config = dict(
    n_layer=9,
    d_model=128,
    n_experts=16,
    experts_per_token=1,
    d_expert=288,
    d_shared_expert=0,
    activation='swiglu',
    moe_layers=[0, 1, 2, 3, 4, 5, 6, 7, 8],
    router_score='sigmoid',
    normalize_top_k=False,
    routed_scale=1.0,
    balance_loss=0.000119,
    balance_bias=True,
    router_cosine_scale=20.0,
    scale_expert_input=True,
    init_std_router=0.00639,
    lr_router=0.0009,
    vocab_size=16384,
    norm='rmsnorm',
    norm_eps=1e-05,
    tie_embeddings=False,
    optimizer='muon',
    lr=0.00159,
    beta1=0.95,
    grad_clip=2.0,
    batch_tokens=[16384, 32768, 65536],
    seq_len=512,
    train_tokens=243900000,
    steps=6920,
    dataset='wikipedia_en',
)
Below are experts of layer 2 (counted from 0) of a mixture-of-experts language model. Rows are named router (the router's row for the expert), gate (a neuron's input weights, with its number), up (a neuron's input weights, with its number), down (a neuron's output weights, with its number) and show model dimensions 0-127. Each number is 128 + 32 x the weight over its row's rms, rounded and kept within 0 to 255.
After each expert's rows: a language model's description of what the expert responds to. This comes from a sample of Wikipedia text that the model never trained on.

# expert 0
router [ 63 141 125 119 137 114 134 152 153 155 152 125 100 167 110 129  65 183 160 154  87 132 116 144 153 115  97  96 170 111 104  89 111 118 134 115  93  72 114 105 152 165 131 115 146 154 122 101 157 158 136  94 176 175 114 132 164  79 162 134 157 140 180 121 103 137 136 112  81 144 147 115 133 157  92  49  90  87  39 124 131  70 138  89 117 123 137 156  78  91 158 103 103  90 119 147 151 118 162 147 149  67 120 101 188 124 210  88 107 143 117 173 111 136 142 139 121  91 147 197 185 109 158 139 179 120 144  69]
gate0 [ 87 118 167  84  95  96  59  68 195 129 123 140 162 127 135  85  71 157 179 156 120 141 124 122 123 184 115 142 174 153  90 114 130 103  98 112 104  69 126 130 169 157 149 109 141 149 161  90 151 127 148 122 116 164  77 138 153 103 138  84 109 155 109  68 122 142 166 140 144 134  56 100  96  84 124 128 191  99 128 127 102  98  95  97  83 134 129 178  55 104 135 100 153 125  92 140 111 135 136  82  99 128 147 111 172 120 161  62 110 142  61  82  76 132 134 144 104 132  94 117 161 148 119 108 145  88  96  56]
up0 [133 171 111 105 121 183 153 147 107 154 125 140  45 171 125 125 206 154  30 130 101 150 134 120  72 108  86 111  89  99 148 101 173 121  61 118 124  82  99 171 132 163 115 106 103 139  70 167 135 179 126 143 153  91 116 114 104 140  91 158  69 158 126 122 141 118 135 109 187 171 122 147 146 179 152 122 152 128 193  90 159 208 104 160 155 110 177 117 120 186 111 186 105 104 127  98 102  92 117 163 181 155 141 136 136 119 111 167 149 138 151 135 122 132 108 150 128 132 176 110 181 158 116 114 134 117 143 119]
down0 [132 146 149 171 133 122  91 130 137 159  72  97 131  89 107 130 110 135 132 193 137 118 156 146 147  75  97  88 150  65 138 165  46 183 147 102 166 155 102 170 138 180 150 101 147 119 153 100 156 194 107 144 104 119  93 164 137 145 147 128 187 111 119 131 143 101 118 181 179 137  90 132 170 150 139 117 191 182  57 141  81 181 151 129 192 134  81 159 122 140  91 105 125 146 117 188 103  84 150 144 132 132 119 154  97 106 168 146 126 158 107 120  95 146 117 133 128 160 136  90 108  64  93 131 189  82 101 100]
Description: Subject pronouns such as he, she, it, There, plus first pieces of foreign names in tables and sports lists, e.g. Ito, Hegerberg.

# expert 9
router [157 174  89 129  76 104 180  52 195 168 101 134 148 148 121 162 139  97  99 149 143 139  80 149 122 157 122 177 136 126 125 179 160 153 157 103 210 155 158 118 105 150 153 141 110 109 150 168  93 103 122 142  44 121 111 115 112 155  31 132 146 174 144 148 167 127 120 122 203 193 139 105 117 120 122 153 155 121 180 191 148 110 135  98 116 139 157 111 121 134 110 132 132 115  98  87  91 101 139  81 102 163  84  98 109 130 128 141 113 201 148 141  83 143 132 138 104  81  84 126 151 112 168 132 110 144 177 149]
gate1 [162 118 101 152 114 141 172 128 170  71  39 121 203  72 127 149 127 127  97 178 162 101 167 137 192 145 147 135 182 170  94 158  62 105 107  52 107 139 113 153 124 111 170 113 106 151 126 123 157 147 130 165 109 168 131 115 143 135  93 136 109 188 116 167 110 123  47 127 165 132 122 134 146  64 114 159 175  99 129 153 119  86 122 107 133 112 197 124 130  79 128 103 117 161  97 193 128  81 120 136 129 114  96 124  84 150 120 148  80  92 135 139 180 128 128  93 177 143 107  98 143 158 154 151 145 168 130 159]
up1 [109 100 130 162 146 154 122 143 142  65  77 136 173 136 119 147 125 122 101 192 130 123 142 125 168 134 156 113 167 172  65 143  68  70 124  78  88 157 105 168 143 121 176  89 152 156 119  97 152 145 106 196  99 189 131 101 124 125 116 105 127 205 155 159 110 143  72 122 158 137 133 131 121  67 121 175 166 100 148 181 105  75 123 112 139  91 186 146 101  72 106  72 149 166  97 179 143 112 138 150 121 163 121 148  70 165 116 119  99 108 146 167 177 163 133 127 178 149 101 118 138 180 151 149 135 171 124 155]
down1 [211 203 117 124  85 165 111 103 153 107 177 100 115 183 115 173  56 127 158 103 100  59  91 144 103 118 159 134 127 127 154 118 146  99 144 127 181 108  45 118 150 183  63 148 108 145 146 122 110 138 145 114  97 144  65 137 170 131 188  95 107  75 119  73 133 101 191 162 124 108 107 127 137 147 122 143  65 139 151  62 135 136  99  95  93 121 119 144  83 128 131 131  79 117 163 131  94 111 145 114 160 140 140 153 138 125 129  72 134 165 142 178  78  92 124 178  90 131 127  96 125 140 130 121 155 162 122 143]
Description: Articles and determiners, mainly the, a, an, The, especially after "is" in opening definitions like "is a historic home".

# expert 10
router [103 167 128  76 121 171 120 112 121 144 105  44  86 144 103 145 120 106  68 155 106 146 101 114 143 131 151  74 174 152 119 128 131 119 183 119 207  98 141 145 119  91 171 146 163 101 139 197 105 150 119  96 107 109 144  98 144 152 148  92 143 202 129 152 176 210 109  94 170 197 141 109  88 136  53 147  77 120 121 121 120 106 123  92 109 105  90 151 158 136 118 163 108 148 124 141 122 143 166 143  81 137 148 126 102 129 180 137 101 130  90 132 107 189 177 169 128 141 149 184 114  61 123  99 133 139 167 116]
gate2 [ 77 157  93 133 114 166  72 122  77 216 124 128 126 159  94 136 151 138 169 106  79 115 145 141  81 127  92 164 110 163 144 109  62 146 136 170 150  87 125 107 117 189  98  57 141 172 117 150 119  92 112  95 201 124 120 135 113 139 155 102 132 100 143 120 143  91 122 113  97 101 102  83  89 158 126  92 136 140 208 121  86 125 118 189 148 139  99 169 106 168  89 144 103  87  95 100  76  94 134 150 127 173 173 145 154 129 145 169 121 158 127 133  79  84 130 113 119 117 113 135 116 130  60 205 142 152 102  96]
up2 [127 138  92 188 158 175 109 147 131 127 172 149 126 190 157 119 141 114 186  60 103 118 114 112 155 162 162 146 128 146 145 101  86 164 127 173 106 150 125  86 175 173 187 138 152 128 143 100 168  53 112 153 169 124 130 150  61  97 111  91 131 193 143 140  66 171 110  73  80 134  82  86 115 126 133 116 136 100 183 112 160 127 125 115 121 190 116  84 115 213 156 100  60  93 123 109 128 162 115 120  85 102 153  98 149  98 180  95 112 153 130 145 116  98 159 164 116 139 134  88 131 135 122 105 158 125 108 150]
down2 [108 145 110 161 130 162  73 194 107 108 153 119 202 110 135  93  76 131 145 104  96  62 124 166 129 112 154 143 136 114 157  95  81  89 166 139  91 129 110 188 116 149 102 178 135 142 124 156 113 109  88 154 151 159 154 175  88 126 107  66 157 103 118 137 150 115 128 133  87 151 196 109  46 116 110 199 153 151 170 164 129  73 121 136 141 145 134  94 120 157 192  97 135 123 159 157 114 166 131 129 103 142 115 148 131 168 168 120 103 102 163 145 162  86 145 146 199  71 107 134 154  93 176  72  99  93 117 120]
Description: Forms of be such as is, was, were, been, being, right after a subject, as in definition sentences like "X is a species of moth".

# expert 6
router [128 113 139 131 121 132 125 104 129 154 173 135 174 163  93 144  90  94  85  90 176 118  70 158 177 173 118 140 162 152 168 207 161 112 139 104 137 101 141 116 128 128 148 114 179 101 141 133 105 146  80 158 155 121 144 113  81 182 172 146 154 124 127 122 127 119 118 175  89 146 123 159 124 144 119  95 172  65  96 136 138  56  24 113 113 121 107 154 132 138 124 117 160 126  95 123 105 144 110  90 110  33  45  88 118  88 145  59 104 121 112  97 155 152 135 157 136 140  88 185 122 163 138 116  78 120 134  99]
gate2 [128 149 141  57 129 135 109 152 125  73 142  57 122 135 126 128 154 181 126  99 107 132 147 155 129  72  73  87 103 109 108 132 157  78 165  63 131 154 132 143 133  54 145 113 102 145 199  83 154 122  89  54 101 115 124 139 132 122 109 184 156 139  69 190 110 169 133 122 112 132 138 170  54 171 138 104 199 171 109 126  96 158 150 119 117 103  81  86 155 195 128 151 108 112 130  88  83 105 143 109  75 111 135 143 119 133  90 121 155 103  94 124 175 149 103 134  88 157 127 100 128 176 165 150 134 133 132 110]
up2 [130 153 117 192 130 155 133  86 150 170 105 192 124 140  87 143 124  97 139 125 138  79 109 151 124 174 161 155 144 146 124 168 122 188 101 194 139  94 115 121 132 237 111 133 145 116  79 142 129 148 149 205 132 147 112 140  94  90 142  80 126 135 175  43 150  88  70 120 130 112 104 100 171 110 113 136  71  75 147 136 152 107 144 138 122 144 187 116  80  96 138 103 141 179 121 166 165 120 102 140 179 102 113 115 116 105 173 170  80 167 129 130  83  98 161 145 155  87 107 146 122  84  96 113  92 148 117 123]
down2 [ 48 130 124  86 131  73  90 118  65  86 180 135 165 132 166  91 172 148 130 160 161  44 103 116  87 152  86 124 183 134 155 156 157 137 175 107 109 124 169 121  96 123 151 141 149  83 189  75  84 121 104 108 117 128 156 160 128  77 123 175 147 133  99 105  92 167 133 153 131 151 144  99 132 143 135 137 165  97 147 116 130 119  29 128 131 110 150 166  44 138 133 153 161 115 166 136 145 136 149 134 120  77  80 117 145 169 122 110 151 118 162 138 116 141 119 152  95 167 192  91  77 140 166 132 173 130 112 138]
Description: Pipe characters separating table cells, mostly after numbers, names or teams in sports rosters and results tables, with occasional mid-name word pieces.

# expert 8
router [204 149  44 145 105 129 123  91 143 196 116 132 138 160  93 119  99  97  73 148 123 115 122 156  97 141 117 148 139 158 173 112 128 117 143 126 140  95 153 164  69 150 158 121 117 126 152 103 160  91 104 135 147 148  96  65 166 135 110 103 182 161 154  92 184 146 158 193 148  72  56 117  94 119  78  87 147  85 119 147 113 157 113 107 103 105 130 121 141 112 101 164 142 109  82  87 113 159 196  96 101 117 102 144 132 154 184 103  83 161 140 145 146 119 103 169 166 147 114 128 182  83 158 152 149 197 168 117]
gate2 [110  59 114 159 124 126  69 186  98 121 233 184 143 132 138  88 150 138 148 131  89  77 103 121  68 152 162 134 150 113 116 109 164 102 138  90 129 155 132 138 137 113 105 121 206 149 146 105 156  77 150 136 138 128 104 133 159 147  64  68 123 144 124  96 128 145 108 119 132  96 104 139  99 100  90 126 133 122  84 160 145  92  92 134 142  96  54 171 105  35 106 104 142 120 110 113  47 154 148 102  81 158 124 150 153 164 139  74 108 103 149  75 146 127 120  98 124 134 178 107 118 149 177 141 105 114 146 135]
up2 [148 140 125  99 158 112 170  96 146  98  65  60 189 135  37 146 179 106 138 195 111 133 134 173 123 134  58 120 140 130  96  71 140 146 168 141 158 115 151 126  76 135 155  96  66  91 126 138 133 125 180 143  95 171 172 106 130 102 119 143 157 141  99 128 161 104 123 145 147 174 111 128 149 124 141 130 143 126 182  89 148 154 128 141  67 171 137 114 143 171 205 151 127 120 121 124  86 108 158 140 176 105  94 124 158  56 129 138  91 125 143 125  85 111  87  65 182 111 125  70 156  92 134 111 140 111 122  92]
down2 [166 175 107 174 100 134 100 104 163 110 137 188 189  94  64 102 141 153  81 113 101 180 121  74 136 147 162 128 143 119 169 192  90 131 135 163 103 119  97  69 145 110  96 141 148 152 158  76 112 153 127  77 133 131 144 139 178 145 108 152  96 148 161 117 101 161 133 121 113 180 131 130 133 186 110 171 116 124  70  83  71 108 140 147 170  92 171 173 159 145  76 107 109 107 149  93 133 162 110  75  69 152 137 108 139 162 118  99 154  79 154 165 173  96 121 180  68 130 132 149 121 129  82 137 149  98 105 174]
Description: Line breaks and wiki heading markers like == and ===, plus closing quotation marks, at paragraph, list-item and section boundaries.

# expert 2
router [139 120  94 112 129 163 132 118  90 151 111  81 143  99  97 102 107 147 123  86 158  90  91  92  81 172 115 107 161 140 123 173  86 118 181 161 142  77 123 158  91 169 162  30 125 182 166  63 131 136 199 165 150 110 196 134  87  70 153  91 147 109 160 133 127 150 137 102 104  89  81 192 126 145 132 121 121  80 143 101 161 161  97 137  75 111  93 144 125 121 131 174 141 133 152 174  83 174 138 112  86 140 148 191  97 149 106 115 155 112 134 119 182 164 124 134 157 161 152 137 112 149 119 110  75 143 141  87]
gate1 [ 96  76 157  51  72 144 105 120 142 158  90 189 136 107  75 130 158 119 143 161 130 150 115  51 131 142 115 173 121  65 157 103 125 121 123 172 119 160 110 137 113 106 179 135 149 192 145  73 102 150 152 151 111 181 117 177 106 136 106  88 108 163 134 176 135 123  96  88  81  65 145 125  88 164 126 135 103 134 128 106 139 138 161 109  90 153 129 113  88 153  79 110 112 148 169  47 114 148 136 144 146 188 140 133 145 121 129 132  64 143  97 104  92 126 131 107 173 161 155  93 128 142 138 184 160 115 192  73]
up1 [129  75 208  50 107 103  81  90 128 126 168 161 106 119  80 134 151 116 154 112 115 133 140  55 127 116 140 153 125  60 130  89 136 157 106 133 128 159  79 193  89 137 158 143 134 179 152  73 131 119 129 157 138 154 135 155 101 138 140  61 137 169 125 179 119 144 111 111  92 102 147 126  89 151 131 179  76 116 126 155 155 142 186 109 133 162 161  93 127 168  69 100  62 164 137 122 107 166 182 149 135 146 125 102 138 115 148 126  49  97 126 138 103 107  99 118 158 133 206 103 118 135 122 178 134 140 169  94]
down1 [150 188  99 210 155 124  64 136 107 106 100 176 113 127 120 131 146 126  84  82 145 151 137 145 117 115 196 108 128 156 107 119 120 166 109 137 155 119 144 108 154 153  66 140 139  73 131 148 108 136 100 163  70 121 124 116 112 133 158 111 102 129 113  70 100  61 124 131 149 170 107 107 226 135 115 100 170 124 110 157 116 105 114 142 153 114 103 128 150  84 139 147 155  98  83 160 168  96  85  98 175 108  74  92  75 115 118 152 177 105 108 151 157 130 103 103  90 138 117 140 101  84 114  31 115 171  96 188]
Description: Closing parentheses ending an aside, and plural or head nouns after determiners, such as parties, companies, Party, village, region.

# expert 15
router [114 134 100 124  94 182 139 143  84 143 141  97  84 136 168 177 101 122 100 118 153 139 119  65  83 105 124  68 161  77 140 147 122  88 161 172 136 111 122 149 113 106 128 140 115 159 143  73  66 135 190 166  67 115  95 136 132 146 107 146 150 173 112 157 136 202 106  93 189 148 103  70 107 134 108 100 135 105 127  99 171 160 149 107 119  98  73 191 163 105 152 159 122 139 174 147  58 180 180 150  94 152 117 132  98 124 192 145 102 139 121 124 134 163 106 116 110 196 127 120 191 118 126  77 120 150 164 138]
gate1 [112  56 120 147 143 158  59 113 146  65  84  86  84  89 124 121 125  98 130 142 165 129 146 134 135  66 118 111 163 103  87 142 102  93 168 124 108 128 125 148 126 123 135  94 167 115 116 165 137 120 196 153  80 161 183 133 126 110 137 170  94 129 167 173  97 133 127 138 149 192 162 112  76 120 132 113 122 164 138 154 104 100 126  66 159 146  99 124 162 148  84 186 169 178 126 218 152 166 174 187 112 162 204 131 131 149  90 136 151 142 130 204 144 135 148 102 122  99 154 139 123 171 115 115 117 128  94 150]
up1 [137 177 135 100 152  61 158 106 114 139 191 167 171 145 122 125 102 162 154 144  65 144  99 131  80 154 135 145  91 142 162  67 150 156  82 138 123 159 122 114 156 127  74 129 121 145 167  35  98 134  90 117 184 118 109 104 138 121 144 112 167 146  90  84 168  91  81 103 139 111 100 194 169 155 177 133 144 128 137  95 153 136 138 197 104 152 168 152  81  97 174 144 130  52 118  86 100 125 105  98 159  89 105 113  90 134 181  93 131 122 128  77 130 149 131 153 131 171  74 120  97  97 156 159 148 133 143 112]
down1 [128 123 120 130  76 175  98 134 163 131  60 126  94 118 165 112  81 117 139 126 153  99 175 153 202 101  88 111 138 155 136 184 111 110 203 114 126 117 137 134  94 118 150 107 156  57 139 156 157 134 176 131  83 148 110 163 208 136 142 126 135  84 174 162 113 181 171 143 112 136 145  37  81 124  64 128  78 122 122 161 119  92 118  96  66 111 109  65 140 152 137 100 147 184 108 133 117 123 136 149  91 156 175 167 160 133 119  98 142 106 157 171 130 119 144 155 156  74 171 163 137 136 101 151 128 130 105 155]
Description: Final vowel-heavy pieces of foreign names, species names, and long words, e.g. -ia, -ana, -ius, -illo, -encia.

# expert 13
router [164 131  55 150 120 147 139 104 133 175 103 183 158 146 108 141 140  97 106 141 124 143 119 138 131 138 149 111 154  99 126 132 176 158 146 117 164 118 130 163 113 174 132  92 158 143 155 136 184  96  69 136  66  78 103  61 170 108  96  99 218 141 171  80 187 118 129 173 147 153 158 170 111 163  92  89 148 104  50  91 138 125 154  97  96 110 133 144 128 103 167 136 175 182 115 112 121  86 145 117 129  98 118 141 110 133 129  99 100 192 181  95  90 179 162 150 148 161  82 163 132 103 195 114 104 133 128 130]
gate2 [131 154 122  98 141 125  89 127 111 104  89  74 158 111 142 136 135 138 106 106  94 131 107 161 118 189  91 149  52 114 123 149  77 190 117  69 124 151  98 131 130 114 150 154 186 183 161 168 127 145 113 103 100  82 110  99 119 154 157 131 145 111 166 132 151 103 107 120 168 128  98 124  66 114 114 160 117 129 109 113  86 112  86  86 150 176 103 148 106 159 112 127  87 117 145 159 123  81 144 156 186  95 130  42 156 160 222 108 112  54 136 169  84 113 153  81 115 114 132 166 105 157 150 122 171 177  74 153]
up2 [126 133 115 184 118 151 153 128 170 152 146 201 123 139  88 131 120 128 163 118 158 136 152  78 155  83 176 130 187 155 125 114 183 103 134 215 127  92 144 131 158 123 130 120 106  76 127  76 141 126 136 150 154 148 123 161 123 101  99 125 123 151  54 133  92 149 113 152 105  99 160 102 191 159 143 101 148 121 134 171 131 141 136 155 117 102 131 142 150 135 140  84 160 116  93 123 101 159  83  95  44 161 133 187  72 108  40 158 122 175 109  77 165 134 106 160 124 119  84  64 170 108 115 132 102  80 177 137]
down2 [112 133 144 131 125 170  85 136  72 196 157 134 153  93 183 114 154 171  97 137 136 128 166 121 123 144 140 120 126  97 160 108  89 129 107 115 125  91 186 140 163 138 157 197 114 110 110 135 126 141 103 119 138 151 121 162 112 161 145 176 181  93 124 134 138 146 156 152 165 158  86 153  90 171 121 143 145 130  86 209 170 143 110 131  71 156 165 211 154 115 119  94  87 141 131 189  54 153 112 119 136 154 133 188 150 130 104 140 115 131  98 179 109  88 104 110  96 193 129 145  95 182 163 110 186  90 191 145]
Description: Sentence-final periods, numbered-list periods, and clause-linking words like but, because, that, and However, plus list dashes.

# expert 11
router [114 137 165 136  75 188 131 169 146 149  70 120 135 131 156 116 110 200  67 108  87 127 123 167 114 131 115 159 164 138 120 178 105 141 145 161  95 116  91 108 199 132 141 124  91 169 145 129 110  97 138 109 172 138 129 162 139  75 127 177 143 100 189  84 106 106 183 127 148 119  76 164 175 113  74  50  61 131 117 166 111 154  79 119 122 143 153 127 129  99 142 151 118 115 154 138  84 122 139 161  96 125 110 123 187  55 152 145  85 199 170 125 151 120 148 111 123 108 125 166 173 103 117 180 124 114 107 173]
gate0 [ 96  68 111 190 129 119 146 124 149 122 138 175 103  88 115 188 135 145 133 166 113 146 114 171 162 162 161 115 134 140 122 100 161 142 147  76 146 160 134  95 142 113 121 172 132 169  67 158 115 133 114 117 117 154  63 115 220 132 136  65 138 158 160 202 144 169 150 115 135 163 147 137 158 118 102  87 117  99 104 154 139 118 122 154 132 106  98 122 102 103 150  98  98 125 189  99 208 140 155 214 150 104  68  49 117 164 148 143 102 174 132 130 121 158 139 157 134 105 147 152 103 173 134 139 168 128  69 163]
up0 [ 84  53 103 161 142 112 127 149 109 158 131 134 111 112 155 140 137 117 160 141 113 204 149 115 119  97 120  58 161 191 126 118 139 123 133  95 154 148 106 113 120 138  64 174 157 146 116 157 142 139 123 155 172 143 105 101 136 187 150  66 103 190 107 204 120 187  85 116 103 154 133 154 137 157 146 143  83 121 120 172 163 122 192 187 176 150 141 148 153  99 113 113 108 101 183 137 208 130 146 236 141 128 124 129 125 161 143 116 119 118  89 157 128 118  87 164 107 140 103 152 131 171  86 148 136 164 116 134]
down0 [164 179 172  42 155 133  91 191 105 105  78 137 161 154 144 105 141 139 129 108 155 110 110 113 124  89 145 136 105 136 150 114 100  57 158 202  70  89 165 113 158 150 114  88 130 135 102  75 114 143 152 114 134 108 135 114  56 139 186 147 126 100 131  32  97 132  90 133 112  89  61 155 122 122 167 157 143 161 175 112 152  90 157 129 140 147 134  86  94 143 107 155 127 126 110 107  53  85  86  89 130 161 112 164 109 103 120 139 131 129 127 152 170 164  76  85  97 128  97 119 127 103 130  85 102 133 157  97]
Description: Nouns and word endings in sports tables and geography, such as season, League, Stadium, age, north, UTC, and hurricane names.

# expert 7
router [128 166 115 178 105 126 143  69 159 159 124  73 195  86  89 140 157 133  92 125 132 101  86 115 139 118 136 127 163 128 178 157 102 133 149 121 220 104 147 215  87 127 124 135 154 110 176 137 141 122 117 171 164 129 155 113  70 129  78 146 180 120 147 110 147 146 178 121 146  85  80 126 121 109 145 176 150  84 121 119 146 114 134 121 101 133  43 168 101  70 148 142 147 176 135 157 102 117 146 104  84 165 129 135 131  90 155  82 128  92 155 138 162 177  74 137 163 133 109 178 137 148 148 117  70  67 154 115]
gate2 [ 86 144  69  92 134 135 145 160 163 115 139 127 116 144 150 110 118 143  80 166 142 109 129 151  79 123 122 163 159  77 122  84 164 147 135 189 143 141 169 145  96 119 125 133  82  96 150 108 203  80  81 205 132 103 119  81 155 140 111  76 152 175 150  77 135 158  82  58  87 125  85 160 144 108  94  77 138 126 155 123 127 166 118 121 124  88 162 108 149  85 141 159 111  84 155 154 134 112  93 138 182  90 173 156 110 131  93 148 137 141 110  97 197  78  89 167 128 127 154 114 136 120 162 150 172 199  93 158]
up2 [134  80 131 120  89 110  91 151 160 187 139 148 121  59  39 112 107 103 151 174  73 136 133 116 161  97 131 100 146 166 161 119 121 130 120 112 158  93  99 116 139 178  97 109 159 176 145 127 130 167 166 100 126 113 105 152  79 119 142 163 101 111 161 160 134 122 116 195 168 152 106 138 116 128 120 134 123 129 127 135 142 126 102 126 128 192 182 127  88 137 114  67 120  96 109 145  63  57 124  90 135 157 135 127 143 162 150 160  82 212 123 100 144 183 196 145 133 109  98 108 139 129 191 104 100 106 215 115]
down2 [ 44 140  41  84 130 142  76 187 194 144 138 122 103 120 151 118 146 220 130 182 162 114 130 159 150 133 122 178 116  97 150 130 156 121 153  92 115 124 144  85 128 126 152 150 124  93 180  90  95  79 149 156 134  73 125 130 172 104 157  95 145 152 149  83 159 140 163 124 131 108  50 137 138 112 133  95 162 109 169 117 127 164 160 160 114 124 104  69 102 115 128 145 101  95 127 130 105 116 138  74 179 140 112 145 120 114 126 155 140 151 111  82 179  87 139 204 106 110 116  86 127  95 206 144 148 115 118 134]
Description: Opening parentheses before glosses or abbreviations, currency signs, and digits in tables, scores, and vote counts, e.g. (VIIRS), $, 13.11.

# expert 14
router [206 152  99 116 156 111 209 105 114 185 144  83 182 123 178  73 124 150 129 114 159  99 117  82 166 112 202 148 172 113 150 151 116 154 153 139 156 115 158 173 100  86 129 105 166  86 146  79 157 161 162 156 172 115 135 113 130 145  91 155 126 129 118  97 193 152 127 150 131 125  67 163 179 155  81  85  98 146 116 127 160  93  98 105 159 175 153 176 164 132 153 147 120 139 174  59 105 126 148 127 102  89  78 114 140 174 135 162  90 157 100  95 114 174 103 116 161 117 128 139 182 132 165 140 127 150 127 147]
gate0 [ 85 106  89  70 140 150 128 116 181 108 100 123 124  70  70 113 131  95 135 143 151 145 160 130 173  50 180 121 184 149  66  94  74 115  99  69 144 108 137 128 154 105 101 159  87 137 123 124 166  82  92 169 127 134 168  92 163 115 139 112 140 168  81 146 144 144 137 127 121 170  79 127 126 131 133 148 132 106 117 112 125 124 100  83 105 110 104 122 145 132 183  98 119  47 147 139 108 213 108 124  78 233  90 174 132 123 139 177 111 142 161 102 114 144 142 155 155 137 149 164 149 101 121 128  85 134  88 157]
up0 [189  95 185 127 159  85 147 116  96 153 199 140 114 192 176 147 158 148 142 101 110  93 138 148  89 168  88 148 131 125 127 143 207 131 150 146 119 147 150 136  77 158 138  78 135 136 162 131 141 126 133  88 152 105 123  76 127  92 126 106 165 111 168 123  89 109 121 151  66  72 173 153 148 143 148  47 197  90 136 151 104 134 182 129 143 130 171 121  81 142  99 139 155 184 119 106 160  62 157  89 163  86 118 139 131  76 119 108 161 144  91 150  85 139 117 149 119 117 138 107 101 155 117 113 121  57 127  76]
down0 [101 150  90 101 125 117 134 120 161 148  95 126 201 103  95  75 168 146 136 137 159 153 112  84 155  94 160 138 201 139  85  93  78 124 109  74 128 105 114 129 176  54 116 174  87 139 107  98 168  97  96 180 196 145 155 147 146 119 140 104 149 128  90  96 146 183 128 142 114 186 101 101 134 152 104 144 112 111 129 137 122 105  81 114 104 156 129 126 125 143 190  99  68  66 111 115  81 145  97 137  51 201 102 146 163 156 137 139  90 188 111 122 110 161 132  86 157  91 135 148 160 112 128 159 103 152  98 114]
Description: Past participles and verb endings such as made, known, released, -ed, -ing, -ized, often after was, has or he.

# expert 3
router [148 107  95 103 128 125 122 151 105 184 200 152 145 117 157 156 131 108 128  89 134 131 137 107 145 165  92  60 196 114 132 136 124 129 167 157  88 107 110 107 163 130  94  99 151 146 154  82 111  76 144 133 161 115 115 143 108 162 118 127 141 109  89 139 110  80 173 123  92 114  99 181 191 135 113  45 124  80  65 109 123 110  96 142 104 133  84 181 165 157 152 135 114 119 144  83  62 141 110  87  94 111  51 121 172  68 155 149 140 126 138  14 198 148 127 123 144 136 126 131 158 129 138 126 126 149 117 132]
gate1 [195 130  92  88 161 120 139 137 107 133 162 169 178 172 157 146 115  80  88 153 139 207 136  75 103 185 186 150 121 138  98 123 161 193 136 122 150 156 107 130 131  83  95  94 125  63 202  82 150  87 142 190  89 149 139  79 159 113 149 169 123 109 127 101 170 147  86 109 132 122 111 131 137 173 158  69 146 174 114 107 152 168 126 166 142 120 106 174 116 145  95 107 170 170 136  72 131 139 168  79 146 115 156 115 105 133 108  75  97 126 125  70 133 152 123 137 139  88  99 103 116 155 125 133 145 105 187 110]
up1 [ 55 156 175 150  74 147 152 123 130 127 110  93  87  83  96 117 130 199 163 114 129  88 121 144 128  96  63  91 138 111 154 153 100  99 100 130 116  86 157 134 101 151 140 126 111 181  63 182  84 165  94  88 178 114 147 155  97 170 146 102 150 139 157 163 100  93 183 146 107 143 120 166 108  64  67 179 103  98 134 113  91  46 145 118 118 160 128 107 151 118 181 159  83  47 134 165 113 115 105 154 109 137  59 122 119 104 149 152 137 144 129 154 142 114 151 131 159 156 161 134 131  98 144 135 118 167  90 138]
down1 [129 111 100 126 129 117 141 160  79  72  91 144 161  92  62 136 106  82 118 163 120  64  94 115  98 164  45  88 130 156 161 158  76 123  90 172 113 104 146 191 172  87 158 147 154 152 104 197  94 119 112 101 105 131 139 143 145 163 139  67 142 209 117 138 130 119 145 102 149 155 143 110 104  51 147 135 160 122 142  83 153  81 127 147 105  91  66 111 105  87 157 142 104  98 192 139  92 139  79 147 136 127 143  84 164 155 147  71 104 179 114 133 129 128  90 121 161 137 120 150 158 138 158 119 127  88 145 133]
Description: Years in dates and parts of proper names such as first names, cities, and titles, e.g. 2013, John, London, Donaldson.

# expert 12
router [145 145 112 115 127 105 145 114 160 141 107 161 187 189 131 138  88 121 100 161 147 195 118 103 152 180 141 124 150 121 112 133 138 148 155  96  97 148 123 125 101 191 143 178 144  86 172  79 195  99  82 133 116 126 159 102 159 114  80  77 196 118 152 134  80 151 144 158 127 109 101 120 162 125 131  66 115 121  95 161 146  82 140  95 122  86 138 151 105 110 135  91 103 227  87 158 125 128 202  99 123 119 115 123 151 163 128 120  71 180 134  99  99 158 107 152 140  26 125 140 184 105 149 132 152 110 131 131]
gate2 [142 115  64 160 102 152 191 105  62 102  66 151 139 144 117 149 129 126 128 174  69  55 120 193 165 165 191 147 113 112 143 126 157 170 161  68 122 145 131 125 125 105 112  99 130  81 163 139 153 121 107 153 136 148 138 162 104 132 126 116 131  62 141 152 123  87 176 112 137 123 143  41 100 128 138 135 147 127  90 106 141 172 132  86 123 133 117 142 134 128  97 162  95 137 132 115  83  76  87 153 136  75 127  85 153 135 179 132  93 100 123 139  92 112 104 106 192 127 131  72  98 120  70 197 149  84 168  98]
up2 [ 73 197  98 113 117 152 133 109  67 157  84 133 160 139 106 162 124 135 164 208 114  80 161 161 175 121 105  95 110 155 142 183 121 180 189  84 159 149 175 113 112  66 155  62 163  89  94 122 156 120 117 134 168 127 148 110 150 115  79 143 112 120  73 181 123 130 156 105 124  93 120  53 111  81 148 132 140 162  87  74 111 154 150 129 112 103 151 140 110  91 136 191  73 115 136  92 180 115  98 127 126 131 123 116 121 100 172 153  94  66 123 112 119 145 120 122 162  87 116 156  54 140 134 117 130 136 127 136]
down2 [ 72 105  84 162 110  98 113  98 141 126 116 115 180 116 128 133  90 143 132 133 124  72 162 184 130 159 125 125 139 111 160 193 151 129 158  95 137  96 225 123 114 113 138 118  96 129 112  96 109 129  99 147 135 117  71 154 124  77 164 165  83 170 128 148 119 143 113 106  91  99 133 103  89 117 159 175 138 131 124  81  74 175 168 108 170  96 114 154 133 160 119 173  98  88 176  90 158  85 167 174 158 176 185 122  96 107 161 134 126  74 146 140 178 146 132 140 236 100 152 142 106 143 113 158 130 137 183 118]
Description: Prepositions like in, on, for, during, against, after, opening a phrase before the or a, as in "defeated in", "engaged in operations".